config = dict(
    n_layer=14,
    d_model=384,
    n_experts=48,
    experts_per_token=3,
    d_expert=144,
    d_shared_expert=0,
    activation='squared_relu',
    moe_layers=[1, 2, 3, 4, 5, 6, 7, 8, 9, 10, 11, 12, 13],
    router_score='softmax',
    normalize_top_k=False,
    routed_scale=4.0,
    balance_loss=0.00447,
    balance_bias=False,
    router_z_loss=0.001,
    init_std_router=0.0106,
    lr_router=0.000437,
    vocab_size=32000,
    norm='rmsnorm',
    norm_eps=1e-05,
    tie_embeddings=False,
    optimizer='adamw',
    lr=0.00128,
    beta1=0.9,
    beta2=0.95,
    batch_tokens=65536,
    seq_len=256,
    train_tokens=389400000,
    steps=5942,
    dataset='wikipedia_en',
)
Below are experts of layer 5 (counted from 0) of a mixture-of-experts language model. Rows are named router (the router's row for the expert), up (a neuron's input weights, with its number) and show model dimensions 48-95. Each number is 128 + 32 x the weight over its row's rms, rounded and kept within 0 to 255. Numbers have three digits each.
After each expert's rows: a language model's description of what the expert responds to. This comes from a sample of Wikipedia text that the model never trained on.

# expert 31
router:108112136152157077116130146087195129180094191170095126111139187095088099113133161131142117144134186111113101099147086128143115095084112091158131
up0:117131132096140162168131164180082132134127150097093108092171071118108071170141129085125135114164140117140136142126100141115144109112134117143091
up1:099131165140123101086124082140083186127135174137167130114180132126127109110107115119137143062051062102162104061115081072165161169193119137158140
up2:152109186164076104138144084130153133152112104171150165156062115125134126152132134094169127101145092139188147088126135146162144149146117097087139
up3:128119146128157088169148154166089161127133104123080120146170151143167097145123141131132120108150127135078120154142167088139150059174102108106134
up4:095128165111128120123097160087131174121093162169135142149077153095088084124143129130144097165150109167170133156153081096130081121091124122113147
up5:139105132095123150072137130184063126181131150079082107102121092147119163120137178142170123104086083116134103171120127163159100134126125117143138
up6:170105128136127115128142161135133069108171141071088139150156162125128115090188142097106113121088141135155144129092132135127137138113068109146197
up7:101171168176105060104133167109160135199133081147119092112148146149153136115112160167146166130090098120152099134098082143054090105123147112122179
up8:062143097144156120151114153140089153175140160130086139128097120131104146196142160076077139105150119138166153093097099124090162152110152148167158
up9:083101150204134116144132138143106132107116135091123177093160097136124083116117172140094117064095160151076085118137141124079108087187102071177119
up10:183110138129096132161166101098111171088155140164040128185142110106126071187161152086165142089087124079127129097083137086121148112115113113105139
What it handles: Commas, periods and closing quotes ending clauses in prose narrative and reviews, plus but and although, e.g. squad, / hits,".

# expert 22
router:119123134150172109113117176071168101186081117152127096079150162144112137109141132144122135092088160163093129050122082141101112106096111113163140
up0:172103115125082178127116120094075135106124114151099097150136160135121143118104163171156122067094179095112119122117098138111099103103152118142139
up1:111108115112093194086098092150166177151115133140158106144131130158132163150119118168122166110149146111150029119104096062166107153193145146097119
up2:087097126140153112097131119115134070131092113133120173141166174134109083134102136152131117136174152127168141064070124093109149108132130090144152
up3:101171188126139090149144156148108171123110137142098069146105200125150148116150163113194117145175113168143123050167059135155079103182102068122219
up4:136113175165127140119040100123114129107149148093129180128118113120130081113136161144138128145133192111105036115159129089109090145097146133147163
up5:113184144160174076076090165071157137163118187163113088090152135064100189106162163116073102134110156100098096134108103139091107171124096069155168
up6:175160110156119119098057145164106128111138103097129142094146102148134122152116130156108116147183111089158120096161163173092151118126150144152127
up7:139128134179114100197090134139087122133152113104098137086196122152119153164146124124153067094188124134118117068099100112110084150126133101141153
up8:146189131161111133151124125092146126140097145135094146083090144070055064163155155094148113124128180135122099165115112137136112104130136106127165
up9:116130132133183079151131133094150189184127151083146113128144101108146145132151133053148053102153154134073126080146098132117142118120105112084156
up10:170095108087157107124152137172097167157111137144121114123096145144116138107114169103102131113145100126091111091080131155116145113123053129107139
What it handles: Temporal connectives and years opening biography clauses, such as After, later, during, In 2010, often in footballer career narratives.

# expert 21
router:130168148182170079079150142096157116140134175136075110095101152112075119174133163095117122066103143127107067095094139157103108106115117128144155
up0:114092121117113117072118110102145157129087144211151168147173131069125077138118137142090099143137145144098169116162120075102149121159149160139129
up1:102107125182085113148131178089168116123185096139085145137072099113097119164167120167161147136102208163207168141141075102094130126075148094095098
up2:155155149098162113148169125187097117134134059097089104088086164130083145119120156163126111175134191084101083148186173125109091107146158139092228
up3:089133161132162155107077130107097149142141143100088090172135120118077175125130142130164157116085155132097083083084092112132110138132146118074149
up4:150158126111202095134082137056167132153139156153071107079151185108157126103207158134095087171099164157098066110135108149092096120132139114149172
up5:088141155027115141130143145095168079138154180117130086113026137157150129158149091066121106136114091192081148152150125181148117122098073130112131
up6:133146112128093141119178130100130165127130195140175139148119107131111136178194131117149109125048109082194154161108190134137130132098094130152155
up7:050141135129133121150087153132132153113131170133156141093158130116127107125128108194082085197041130151160128161184098161103151163089126118141114
up8:049126082131135083150054127086121132125120062148099159086082177115135149069106146142056162173127096127119172113140176166158118133127056122139121
up9:155108207146090084094168143131073099190061141138099061178104130169156157088116102100129126109171171088101129158059150166107161165146182169136111
up10:114151154103177169145136187138143143103132133151142165112125150164127120128105060166107167152125130133113098137112118154094130188138112140112138
What it handles: Apostrophes in possessives and contractions, plus nouns about people, family, gender and feelings, such as mother, love, human, child.

# expert 25
router:104119138157152070147096169096173108166131156127107104094095170115106100139144117126125118096148130176094105100058106172078119104110088107160145
up0:099084161164174156111141136137154108107107149123125118106114120171120141170087118065168062115074121133127110102118112100140159112160102110102138
up1:129176129137136125163101148072109200118124199137139127160163132174149064103103122079173122098130126168110155089225111148142109090114070105057092
up2:141167118170180128096143147093188146111131127116097128144138161108103119111164178110094088111087169065101039086130133145137092100092136125139153
up3:128179108110125093135082108133119074107124084170058068140103133114086095170140139144113112133107116114123120125146169147095156108115137098140168
up4:060156071079149148102166084141161188067158132095132127130104163069131153172139135116164164129109089113123122131123131156078146081146193107123151
up5:115208133125125129144130087138189125139097096122172133153100158142153116112099127155142116102128148119103104146160087188134161111114145081128146
up6:200151144090098149145106067112159121105086142106118127101076215154146086171154134171109109125094108059150089088157105204115110137118155079146206
up7:107108094114161055153179145085046067163089113141151113077127142077148207144166167114146147123151115177171120143124125118182142146126132149045132
up8:151101131142163174114113176178118082140078132160132086113109154116104092092104103142130133121139109137056165125153078204108148136089053174135150
up9:163114134158116110127050076137104127172112158084106151107154142110139160155153113139079140124146167126112090117143104185169137170123111135120093
up10:188076126173132148130102157146149136111130211136155189117053171155127182199139119126118117153103119094140127081127154133163141115192185134141136
What it handles: Verbs, verb stems and auxiliaries in narrative sentences, such as has, would, took, denounce, apologize.

# expert 17
router:139137174181171074113115176137120174119095144179057120102159140124126134138178191085138134133158170118140108090127116145088072098137132101158120
up0:112081115077131141122070072145169134116135085110090139104042082122199145103212090090098157103100158119070125125148054156124177098095102127140150
up1:118110135127094094070106135156109171108087150145087059143100094120102146137117152078146110126118130157135150117155147125161117138088098140178140
up2:117161086102148148075085094127144128117077131150138106111086137118157132111112101089115113091141118133122137101121100123200082115120161131126141
up3:101155132137087138120144093112153149170155083118181124147115180104088123123121126077135089113147178098104202179106135096054093133139121131109115
up4:084157150111109142106137121055148145112081146172074091127115060120133152079129121140171136128126093152140130081119088090113101138120164106132142
up5:161118153151082190096052130153168137158136076129103082118123154122146133217172178083175174084117100138100058127107143146153134084146155113115147
up6:132171169178116144149106092121153108109074152165079124110169144116161119100122132109132130103154095160096138128093077134066054126133169126111126
up7:142123144152181076077157112154113124149101185187133078147104098133117050112102111146106136169096120132139113139097089108130117100176092153135181
up8:170089131161080091114134163143116147118114231220112057157153124086121062155206192121144142096137145132119115134119134091145076188073123100101173
up9:112154159082129119110167122142121148099135151110084161111100097134103160063088159140073092156086143185102111079185128125117100104147089088095148
up10:086160112168120079086173126106165124164152209153180135156124130100135084131093151106118128127133093129148102145140080153108101120159104135164181
What it handles: First names and name parts in table rows, especially US college sports schedules naming arenas, coaches and players, such as John, Williams, Jones.

# expert 7
router:110138182176112096103135153145154095138114121178071087077133152104127125156172239120129108072127177124153052097121108136076108133138130081119162
up0:121173090132108154133133144102140191098122155096136101125164125133129131163179144149191081133148119088097100145135136122077128134178074106127150
up1:118129121149149148148071203091088139103114114091148022084143201167138137124106178116121121098144162122107120108160102110114128074125154054125109
up2:126108104136168116090179161106148142162145156153129114140113163088088128118126161111137108116119151105131124052133134142099102083125074153132192
up3:159130157146165132153109167106189164163114128149136147142155131120203165105171140087196102087165164123091163061128143148144158103164107070123118
up4:113114185110143128104120142109126152190082092102139089120101168125124114193120092139128083114125156104088094114128097139096110055121134093113151
up5:126166105182152093138123127120143136129164137104141161085212183102092035112128144138136125143107132143133094119128112114077091104115087087081154
up6:067107155137076088106129129105169126131106121197077126146130104091182061136127160146092139171078154140157140117155133107126096117075164085098143
up7:094133140116121119122127192100178182050104170148107167156120118142064146133182094168112086181142139087131144129160176200134094148126131119084140
up8:157154087082090096093144094100115117139119128140175124071150130151123100096122082043130103134072132140111180142160145140124164093110089143145122
up9:133164128071108211103130128125116130136184100146077106154157089056164088173189117061111134145104187106114174103136148175083144110124142138131122
up10:059115190142106127135139174114188119070171099107121199153132135130095111118100138154100097149075136126118156151126066134133102133142098076105108
What it handles: Month names and values after infobox labels or pipes, such as Added to NRHP: April, Died: May, Released, plus table pipes.

# expert 6
router:078138148127131133115056110087152106146122118149080069087121173104100112172188167138124097066137157121092127056136076159136100117130095107127149
up0:150104126103118091085188097012144090137098189158158121114124138099136077123204103074112108092129134060135170118126117177116084097113124091097085
up1:140062145134126098091112162022132104161191163138111070128241114126142136088087140134038122153092157111119069124065144091121069111137126159186141
up2:115067102168163115172072110140110099148097097185125087101128110110116074115132117154117074057155130089046125137110128200137121117102132068170131
up3:187120102112117155108205117124159064096141092137119156095089158118119139109114125138087090161130123116132121139150122147114099114133106155120153
up4:209131116071079111099085202118151154103132111100154106144076208126159085083122152125159119134154135155166126109095099134117088124137085145104163
up5:128125158085162114096116090147087111141105103114149190132162167089138148113122050130128142069097103154094121174131166101093106114138160132155119
up6:145104082132123087112146134121176115053125136145101116137104139111119086112111114108150112107123164161148128105157131187110151167120092099111089
up7:126109124130135136064165134063132148135080103085129109166154108119081142100209210115109170084073167159108056130184157126142180119130084085089212
up8:150113124143155139087136129136108087151086126078155091191138131145163120128134140162132059164127100156139164137155159099145174056114130108108089
up9:086130102148162109153142111115095086155146111093158160074083125061162151082176105143126147086064092168138145066143124175141097147091063156166166
up10:216193157212089115154146117126062075075056166125070120141167122107080147114121128150127171121191173148086098150157110123109093178150156125139151
What it handles: First words of names, titles and headings at line or table-cell starts, such as Old, New, Best, Historic, plus field colons.

# expert 41
router:133153128134163116121121195096142068165117107142047047087114157117062107159162152125120124079081161091112100038112132162062111117121073107153131
up0:131185153187110125178015126121095108097094098166127144099122128107158163175181131162141125098126135082106069175114129101089053128161124046142139
up1:102140129111166111150110125152051157120091125127142162094144138097116142128134136088099159155120188174154126128086092096091114125157116136199113
up2:183165109124147132130118134171107079116146112169115063149187164108145103134130191128084128152133151105117139102133136145120154075146148148127149
up3:057096118133143117116081145116093146217109094150093098103178111130121125134165106173122122163090120074129171087106057157094136118089096090194095
up4:135142159161119147092107126126144152090170135165148120137131101155142126193166169124091161131062142133148042073084116139109110168104190180136126
up5:147057126135089057116133142109130145189087142137129110107132166120114111071108100164105109177095047146163161149100140163170123151129068131152091
up6:094154174181100143114130112101136120195122154078105124180054114118157110112255153126151128121096175105123129137095142098176142145106123092133203
up7:134141140200122141153090141076187185161126165218050132108083083160035122201134115117156148090071155154104162164080152120158141137168120118133155
up8:210176124118123141174109094211143152056107135101187158147097140179093121158115126127139115154176126093100139103159168164126114136190072119093119
up9:142148098158124100188114091130112067126140103080103110048159174165132102100105148114150112078116178158156132115177109125155125136105084052165133
up10:078112139169158112112134135099121130126148133112163107145131132113080159088110114123146123178072195119110102096087137152114118087142141158132113
What it handles: Line breaks, years and words in military or officeholder infobox lists and biographies, such as served, War, Post-, 1919.

# expert 2
router:129148163146134057150113182115139094138081132154106109119125187113101128153145163081153124091124162155135079155144117141136121102117110088124141
up0:123105152154136153148088168079123132126191085113015133147095229188084146163165127091139151144162103151135102156173072108115157070139148095087115
up1:144122136117093145101105104154163089180058089133085107168144202116125166080100092109145079119125181091168151078174150142141128126137165095139170
up2:121102123176119128122179087140155162110116149181147100106084131140185080152139190081156134182090173117097082091122083108133117098165143136129146
up3:134091149074169177138120126166093173125141123153097166112123211158118109128130229115083168086158144137156154097148133177134061137131130041105128
up4:157153157119166128166146141120124095093111155127145104108084128091120088098120161112131100176141132188142126173040145161144118142120177091101178
up5:102152189123125128085136167100116166167116148147154151116166195111099167100157153078134130140149171068115066118151151129119074053152112141255144
up6:070122123179152068141132129025143156115130168101090144131139120115143150161191089133183066120108133160134142108065122126137109112127156136139126
up7:125133155134067113124090142142114052145106107177100175146109110118126124158121110203067089063154131143159104170120150107118131109121138089128185
up8:148087135159094132153150169097219174109119191160135110162080127128163148129108114139150168156124171162079130158141041143135106136177079116220180
up9:122219186165122160159123134067168133136169089107135114083124178111100101107107155089075138147148089199118135075147181123148109142140101094163105
up10:127198141117085102143144176167147094138159160101092106094147083116087156159128104107144146192124144167123152137118135201128108143093118158145109
What it handles: Short pieces that begin or continue a word, especially prefixes like re, dis, un, de and counter, plus dollar signs and up.

# expert 15
router:158148143156202122074118176142154106118102117140124071147114163123076126162160155125132114125118146122102073112102134126089143078140129082212155
up0:156101149104162128203102197112121143101114130151176138131183177120135135083161169111159134088130142118115156094115152142137099182180078089089104
up1:119123158164163165109085146124119075178135117126120157138213151141114061153117172125132104122067110100053078159102116158095129097170116074069122
up2:130149168144089157117069091134156178138113075183083119101146141140138148113144134106136123146206150108123115137146101138138090137121099112162080
up3:116162165170164136127141171139179089176155076112116071097091106130127094063176065089173107097140085125069155138091141194152198134142100148082127
up4:115062208163104060126135116069119132100119121133143127110161193159124124155163115102169133125144140120118148107123100189142151132176123103160149
up5:127163094094125128128120117133125203059122169117100169094147134099143127118136162069072082110145126128082113085100118132122125148152156151103131
up6:106112078141086098092121109117138121091088186090098198156081083098086120120180186126073086170133075116099073133132093124098159109094130146164103
up7:151087135114157110121131145178133099164102129127122101137168132152124075143110114147142163124078108138109148119127122164084133153120142143150191
up8:132126154102209118104152125151137165173083134135051098137151106133153053108179115098131138114123134149150168128104113147105164122139115063111119
up9:181099101075196155052120151133148102096104126120133149148127104087107116115131131142100132120067159091115086126129092162113092210064133120168119
up10:161129093148137117208093145149106176154097113165108119169114146123092120154123140161142151094050177117065158118084191161125161123133139114122114
What it handles: Header and cell tokens in vote-result tables and taxonomy infoboxes, such as %, Votes, Total, Rejected, Family:, species-name pieces like con.

# expert 35
router:109193140159233088122097154076178147138126158126139128097162164148124153104176139111127101114100094114068094095133110186097081101116142138154154
up0:115094103110131130090096186185160097143128117095099140151145123089103184145122144113134140175120100085150076095148126146102113173157136117132107
up1:085145175112105160065159107036094129155127147161143112147094131100154113099172142162085179085146103110113059116166081093164052115132155106153115
up2:095135152121104149181092119120119097136136157135118119084092130140136127094120112152148098139121108157147140026178159152050178142101094140098157
up3:111142144184160097132149119132106056116131103151117130059159145093100136153147109172086136094062126151054139098123141121078094131129102139215144
up4:188143063156098158163180135117101081174130166177047072108172134134095124112120153071142118174087106086151174145165132141118110141129133107146224
up5:136176106122195145078118117114162063115140140180098141141181132135129123126132114152125094107080128078133109114122108117104142091117156161138186
up6:188127169152089064162129161139135139121092133134117111091172154132148130217115140141135089118160138014112170100135090118111123125148087123073183
up7:060109088118137088131113115119126119161089147100123083131122097130093131087171150062124144140075120126101150112141140186133094171127064177136063
up8:142111054117112068111096084111138092150147171151141113123196180124104141096126132170098148164136073177158074118083072089124157123129039144150122
up9:139154091118159116124100122161149137246047101150159131088141107101155138125137086130158104108144129077085129146131136113136096104082142074099147
up10:156164136180148072132113150115129107133123167156127143079162151151136061171124113135124090085131158141087116130030119119140152121137153139122106
What it handles: Leading dashes, pipes, plus signs and spaces opening list items or cells in sports results, credits and discographies, e.g. - Runners-up, FW.

# expert 29
router:119134156148168124109145187106144084152117134211088106123160150093084122179162178112152067112096145061104086074103112150075101086125102096121121
up0:160099142118111104143143127170168185171123131154195085158122152110121117139123100124137102100111143141065144125122074144149155050165112123098077
up1:122133112165185100134161133104098118158139182135116171120111162164168130092158206137160086120140078099122148106093065180194119126124054126127140
up2:150133125167109101132144153135129143140120127116086074093186166131071105155160175094146083106141097172184160113134157085083144130138106091108114
up3:114139123163179135166104123087145097072114124157039097114116102189115171076148179162109084122124075137107101151124137094087115147122138152130232
up4:163138062164106062126145146120095152115035081136045092113099112152140105124112169136164138125141113167154126108162178124141101198220103104105173
up5:124116098103171129103153116131128128110153140185108209124251157100064092169121190143165151093141151058092135059072118110099118137181080070115137
up6:161088121135095139135134093113123129149096156085082142160118123105148125121107121160152171099101123137092083161146143116152072113084139127134204
up7:112162149169195125144143197160126110110102154107124135172147120110107100134152115144091122142133177152118112123129079151120148147110106157175142
up8:182128108166149164137146156161146177114176171143091117185167170089098168103158102137111172143121138067126115123171141137131086078106140089116119
up9:108123132128172141120141130163167136120158151124151137155129136141141159164096123088152137112155138172142175134158147076137161144112137131120126
up10:126145177095137145151131119151159081147117114200150155102088127160101109141166074135184149086162084204134137070155106148104146154116122120192160
What it handles: Given names, name endings and religious or ethnic adjectives in historical text, such as William, Lucian, Catholic, Roman, Greek.

# expert 5
router:147111177158162104090077168083157142143112148175113115071152150116059127188166174101144144100109157149115054100105063134093089144130073095147139
up0:121109085120159127100139134138117153144148147108078095058121110138134119144155231064162090161111146108119168095167105169142115136155108131112087
up1:206180110165111092145125171132139128097136087121126149133149152077108104181130064076130127110139153130105071186065192178125113158179125132129196
up2:138139079172131122155163155148079126132136142083125157139143121132144122066113127084161145132105120111067126115109182155110165141154158148173121
up3:113114090147152106043103114142078095144121085079118127107200164120165043087131132171129148172102078174113147135109102133132105081157095135125181
up4:080157157187119103108113140130195131167093143140122093113116139134124140126133137176114134124131155152103136113116159173089052134141111150170142
up5:122184134125120120149176146182115160138154151094094145136137153116185112117115147087134113116177142143123185090148131136116145107121131096106184
up6:120128143103159138145108094144127084072062112078085132154097140113160112091113137149115069117131109139109137159084137156100135134096133152124166
up7:141134131092137147090069133188197129144107126112142107168146109085221098133108096137136115123135131140079186138130107151096153107125180088152178
up8:165088152089107127097151144097140163158131105164145166111096136125135120102126184136148113129058103147160134109074086164154119191130085147118204
up9:135140119162042121123210110143139124131098177166159110090148139169145138121138132112111110149149105057120055121167063186151165082108116119120128
up10:146181123132145122125089106095223120110121113190187133075120116141157105134147129098135114177115198155155111135211222134175156138153136109129167
What it handles: Words and word pieces inside titles of albums, songs, shows, awards and brands, such as Night, Live, Big, Comedy.

# expert 28
router:097129180124167089086111123050185112122069146178128084125121145079092127105140167109131105104135124097131083085115102185123091114097096116121128
up0:108127138154127101134190140118191094147106128121119093098112114131083187109131149158143120043115109217105167162095094114137167175167196092128171
up1:148093165100144103167087111255107179167111128123101153078163148138151110100141186101129167056160158123150091137193138116139096128090122108131110
up2:141113156143144152109116103104171139134081107173189145153082123080106120114179103077104147113129154106157111156165076144129116103128121093117101
up3:099143134117135131092138107147141114104165137057150132145099120168127093137129206079074144149130088116153093089144141145152082154068109166159075
up4:094064042131110146102131200124164105104129175134155195137141167102140088116155163112063143153164164156124107149145141142118106118131121090136116
up5:157169162152198116112109142205164197092114074173151111162080195143042141166101122125137124057121166086090098185113094132118145168112167142202109
up6:156134179141093069140096206134143095178109111175126120143087147127128086184113138128097132172098162135126155140111124201077127110136094138123160
up7:090173194125181158138123145122115148136158180145153089109185133079099124137127129125111132094156119118091120096079083089129049105127187126168221
up8:094140122108098073146092158122125103074151124117130131151107143162155110187148208134132140121063156148122131148106103156124142138090122121133139
up9:161135094178188125090140147186166127123154164149130111126123144139089103133121159148130141170124208127081099114137153156074095093155162132119169
up10:084119154169073156091165122164098108152119149151145148153116158135110146182125148184140127096091130168156153154056110105123168106075150114168105
What it handles: Hyphens joining double-barrelled surnames and compounds (Stewart-Smith, government-to-government), plus slashes, open parentheses and pieces of accented or non-Latin names.

# expert 11
router:096166125171160131097059165103167137119062152145083087118090194079097143138182143108104087101121134142123123124090123175073114071120110077147159
up0:181129165133129109067148127115143104131099114130110162122133156154158113145121116145103112083153209152134092130051070133078061132088112127147129
up1:086123119091153135110121111055104191127126180146095137125131141132100098083174106106094146138081108162165144096138023114124114153096110139130095
up2:191081127207166124103150181116136088127131134139117162132127163116094098124161141137105139126185150109061095124141087090130133042139156129106145
up3:170080124088179107128159145156106135162129145133153128060160143076086122108153191093051073133145084139081103108102132156103114162136134127150188
up4:111134136104132140114135144105090152111153160120130129161127107098128211200103115139150157093131092155158117173141077113152138126067200161115112
up5:210110108099098155147092211155063192088140089111100115161182071166120092153172127085158133097179189108137144113161118119075083160117081130119099
up6:131190149178130129067151104070150161111151078119121096149119111116058076105082132152178155114055171105095136104159186174149106132108123132151192
up7:130126106128191089121157159052143142176093134160138147087174163111103129143126083162095089129119142105116110082097104125092122137103110135078158
up8:165158113107127071121123117112109113136064104159109113162127147092108052189129137112171101055150129128101120156134152132107160098125086112138156
up9:085127137153091104096145135164098113134171078146163142121109132149157105127114143059127127124087128123131144147170132129136129126084114134163159
up10:173125129108116134138111110114114187068089170135119171134169154195094101131136161116103142189119168076089150153112181136131100178130132148166107
What it handles: Forms of be and the words right after them in running prose: was, is, been, became, plus adverbs like also, widely, still.

# expert 4
router:068096136152174123092083174061171166154140183141093125084139179083104146099197191156090100115116148124129093101115137166054128074116108104158143
up0:096116151130182082127120214113157120126201177181164143154126141139159101147149078152118117087080090072147120153146107156089129140160110095208140
up1:133120095126210126046135132100086098136115069126149081178156082112080112127103104203092136141126137133114144094163041166071054093181102144106154
up2:117179139116170143165164157111115143076120086115131057107131128128142152079076086093090158169152135146182119110129161140070097099117092163100152
up3:116140102124142115159129181064193155121162151139163132063138189091103125099168113157115120143110133171121135055116151159190097199126125119129121
up4:151126142169141148128138111080203135170112203147104117090090123046185087163147122161138130135141123134134130138090122132085117205081102132081183
up5:105166137099099096123030135155115130195081130135165116091162152152157129149153113114193097160126136143087128103162074149066150137134147137111158
up6:080199111198086079149035136136117133123101113150150081065174121146115154142128168160077142040077155134106134120156199115125133109151165105175180
up7:184114137126081141107110106154106146129079067216085114180125115117097127137143107186064154141156149093082107147146149150094145106115120124125149
up8:143116108122207124149132150086133115096113175120133165113108113117115128125148166120119129100130210174133069146073093093133075161137109133192133
up9:094108136097153160089155098124068133118088137134069132099154146142126079073108151176128126098160155120144126054099118094183133160153084158136105
up10:113122175172141094161152085125080143139107162148137138095144169120142088120104122139100149107130186083163122097121111098176038167151130105138131
What it handles: Time and score pieces after colons in results tables (1:25:09, 3:10), plus speech or naming verbs and short first names, such as said, named, Kim.

# expert 45
router:169147149168163082120050132105122110145114139162084120067124187143100110158169179079099133119135134100101095096108122185078107084124130108130230
up0:126165182103166119076123154086184096084099102109144111102143129102137151186168120151119108123137124119142118125148118098163141100146182171141082
up1:147114102171115131053126097101158127165113108149158105104138216138086172084133164183129112095154078136083125068142075139107106054128102088156171
up2:087138111149087110145139146103158145135118144186109122125128090153137141144137075185165110084145112079100144101080148095106173104094177094158149
up3:067111117142149133179123171105146089163111146133080155125085138129125139157107116021121164148135106134130160116121089139114164156094118160128095
up4:132203163104133171097126106177116221086174139102110172165148078160072032140085082078118141130091105147166118093117105143131099148088124131137144
up5:096210105122152152115110145136144156110116105111131115108136124142134153121170138130122114077137153143113140131139049151177104108244120071135083
up6:133091090152102116145127123128098144097119144088119150114125131090107081112201104129127129114118230075184179144083144107158124168134170125162189
up7:104156123195126167095129149120111119165171170147109133168132127164079126156101102153150171120120100133141110120136038115127164123127121145110098
up8:079102120140103153197133136083117120121109173140108079085168107143088143112103093127155120117070176069103156114117112127141067172152131176144121
up9:135118105146125162098125152150173126177130163109179143105139077115072113181085130099119099146101155136111133134142041121157098154186120145174151
up10:071110125189122138080059151135146085131136118185069118145119162140110159169131126090151106113116130060099130112126105109105121132099090097119168
What it handles: Punctuation and words in geography and transport text, such as Airport, railway, Mount, river, and See also list dashes.

# expert 40
router:144183135147138082103094121068148098156056160157097117090168151104115102170208144110120088154133159125120132111140152187110116076143090074126184
up0:026148143064095173130125150120133217123154174121104164157125145175099123151155169115129118184173155118169140144105061138141066184097109157145126
up1:178152094195155101149085125107170135118086048144102122089149126115155160095106114175130175103171150122176066098117142144143135086102119099096114
up2:195115133072121113086120079100124186134158175088130147180118182162138124099111119051087121113121150121151117081167157173159151154137086133148105
up3:137159119165171104124112104166077146084139060135147093130171115118164170102073133137093174163146163169114135097109096107106088097122134197133115
up4:062099082114128155143168139115113179145149094156138084123111125134135116119172101077186083101059095104175118047117101147116145064146132148099096
up5:090106105060139131091122149182117138118160138091135126155116127086181128064131120116083158129165191137116100120119112144084118150134182117221118
up6:112138158069153109177122132186133139110114154144131135060158195096151145106123117082149180105109138108147142092151121083191130113103116128159100
up7:129182161154133129101127178125151159056071122098119111127092172095153137077102112116148133147077120164150141135115092108126134157141150157133212
up8:107151175152121155073112141123137112153160087090157161150145105105150073182169164151135132095115119158094159124089092089096136151166067105134071
up9:174189114097127124117118151096199078062132096103149144172123122096087107124133137109176164130039087119110094128111165140140094142139117132097110
up10:191124120138133121095140120081208089136087137146120123144097075131048125120146104137155110089067138107106162142135131126180031111141120130170097
What it handles: The article "the" and possessives his, their, its before nouns in running prose, such as the same, their first.

# expert 44
router:162138106142173058137113160108149106109118176175109105090113145111097116156161168096153131082134148093080071106087125128085088117146094107156170
up0:150226092133118131113146140157128106119117118078112122098090120163060122106152197154070124131133133096096108127118090130116113132128135105115197
up1:073118141190101172136124112130159094147047142081158150120049119089141084163146129125189140113136082136123103060128131120148167121113131122092155
up2:150187116097179138120105157153090098108056085140124133113133153164160069101124123149107158215126121142115139123149151130143137151133119113145156
up3:147134117135118148137079129143137183098139128185131135098153127118140130168118099166142151096132099090141109065092097168146171102101125130137153
up4:108163127218172131141140158090109060121158147159153154076209141079095156126135194093112128122151204101175061195126165128099125130119125155134112
up5:147122141134105118137145157099167177146144141193137096131154155113178114142133121148091189090097060121142202101124106139075081085075140111066127
up6:125099136085161157095087102138101139115084109154101085155100143137063121139139092114120146069129122158172150111112142083102165132132136117180117
up7:087172116102110160054111131148120132173126134106112102105159126144103144107202133140121102123125109120144079066118140114157113103136115182150115
up8:121209140189088084098130138166175072151167059130108073123089110136136137149099078141165097142140155141116105081097137126090123133190113170121126
up9:124089113107130132170139114181159100135146112076084067129102129136156128100133137056159143181112152102147173170123099153144137138167133165188091
up10:138125089149188173108128133133152134121152112166045094191141184139066159125167101120084152077158153109134129112108127129157105138108109113097147
What it handles: Pieces of technical terms in biology, chemistry and computing text, such as neuro, receptor, cells, precipitated, models, plus pieces of species names.

# expert 43
router:132154163188145074093104168107154096150126175178109146102171176104102099166153136054111099156117164130157082073066070137136102100153094125177197
up0:143160129108120106126212130130152130096140140103148137137125128144166177052075111154117073105195132160089154065121166134126112110133106090142143
up1:086156095158115115151101148137180140126144120160068160132113126132135129130122116082129131074154139172105136092099126127124169165076123160107171
up2:112124085148081141089108154139179101122095189111112158093190112146131158110110150120141087149166141164107127150110079118117081199158056133149145
up3:148152089136118105093082122111112159140126099146116083097183133139143113148092120180133145081131111084121100148150085096095100161142094117178098
up4:125073104166122127106173123148122098164094131163109142116130087125150094157100101119102121116106107129125178150135132169085142158061121082123113
up5:088083104044113147217143153098148142105138198181103126135112094179111149152110143091092122103176092156084134113122124141117134137164133165168151
up6:079058135136171134133121164126122169066093120095110146101071137124106118150098080102125107154128123126176156127094109152153135132123134116158068
up7:073147079112177117151096163127089088088126127096101107042156125083136130152146170104103172102053164167085132074155125123126100132103150143138126
up8:124152125137192084083139133102129130215122127140106116042168168092085171071150145112134097121110145110152156116152089154065135105115104154133111
up9:158100152101124088076155105090158140111120143143171090130179143113174180097085132167140134094111058126160170077128113126106190109140084110134109
up10:035139120147158132135153124120151138113154132185122134121062061091151124117151134153130113180182146156132129122145131146109207105126158176102052
What it handles: And, or, but and commas joining clauses, especially in quotations and conversational text, e.g. dump it and take, try me and see.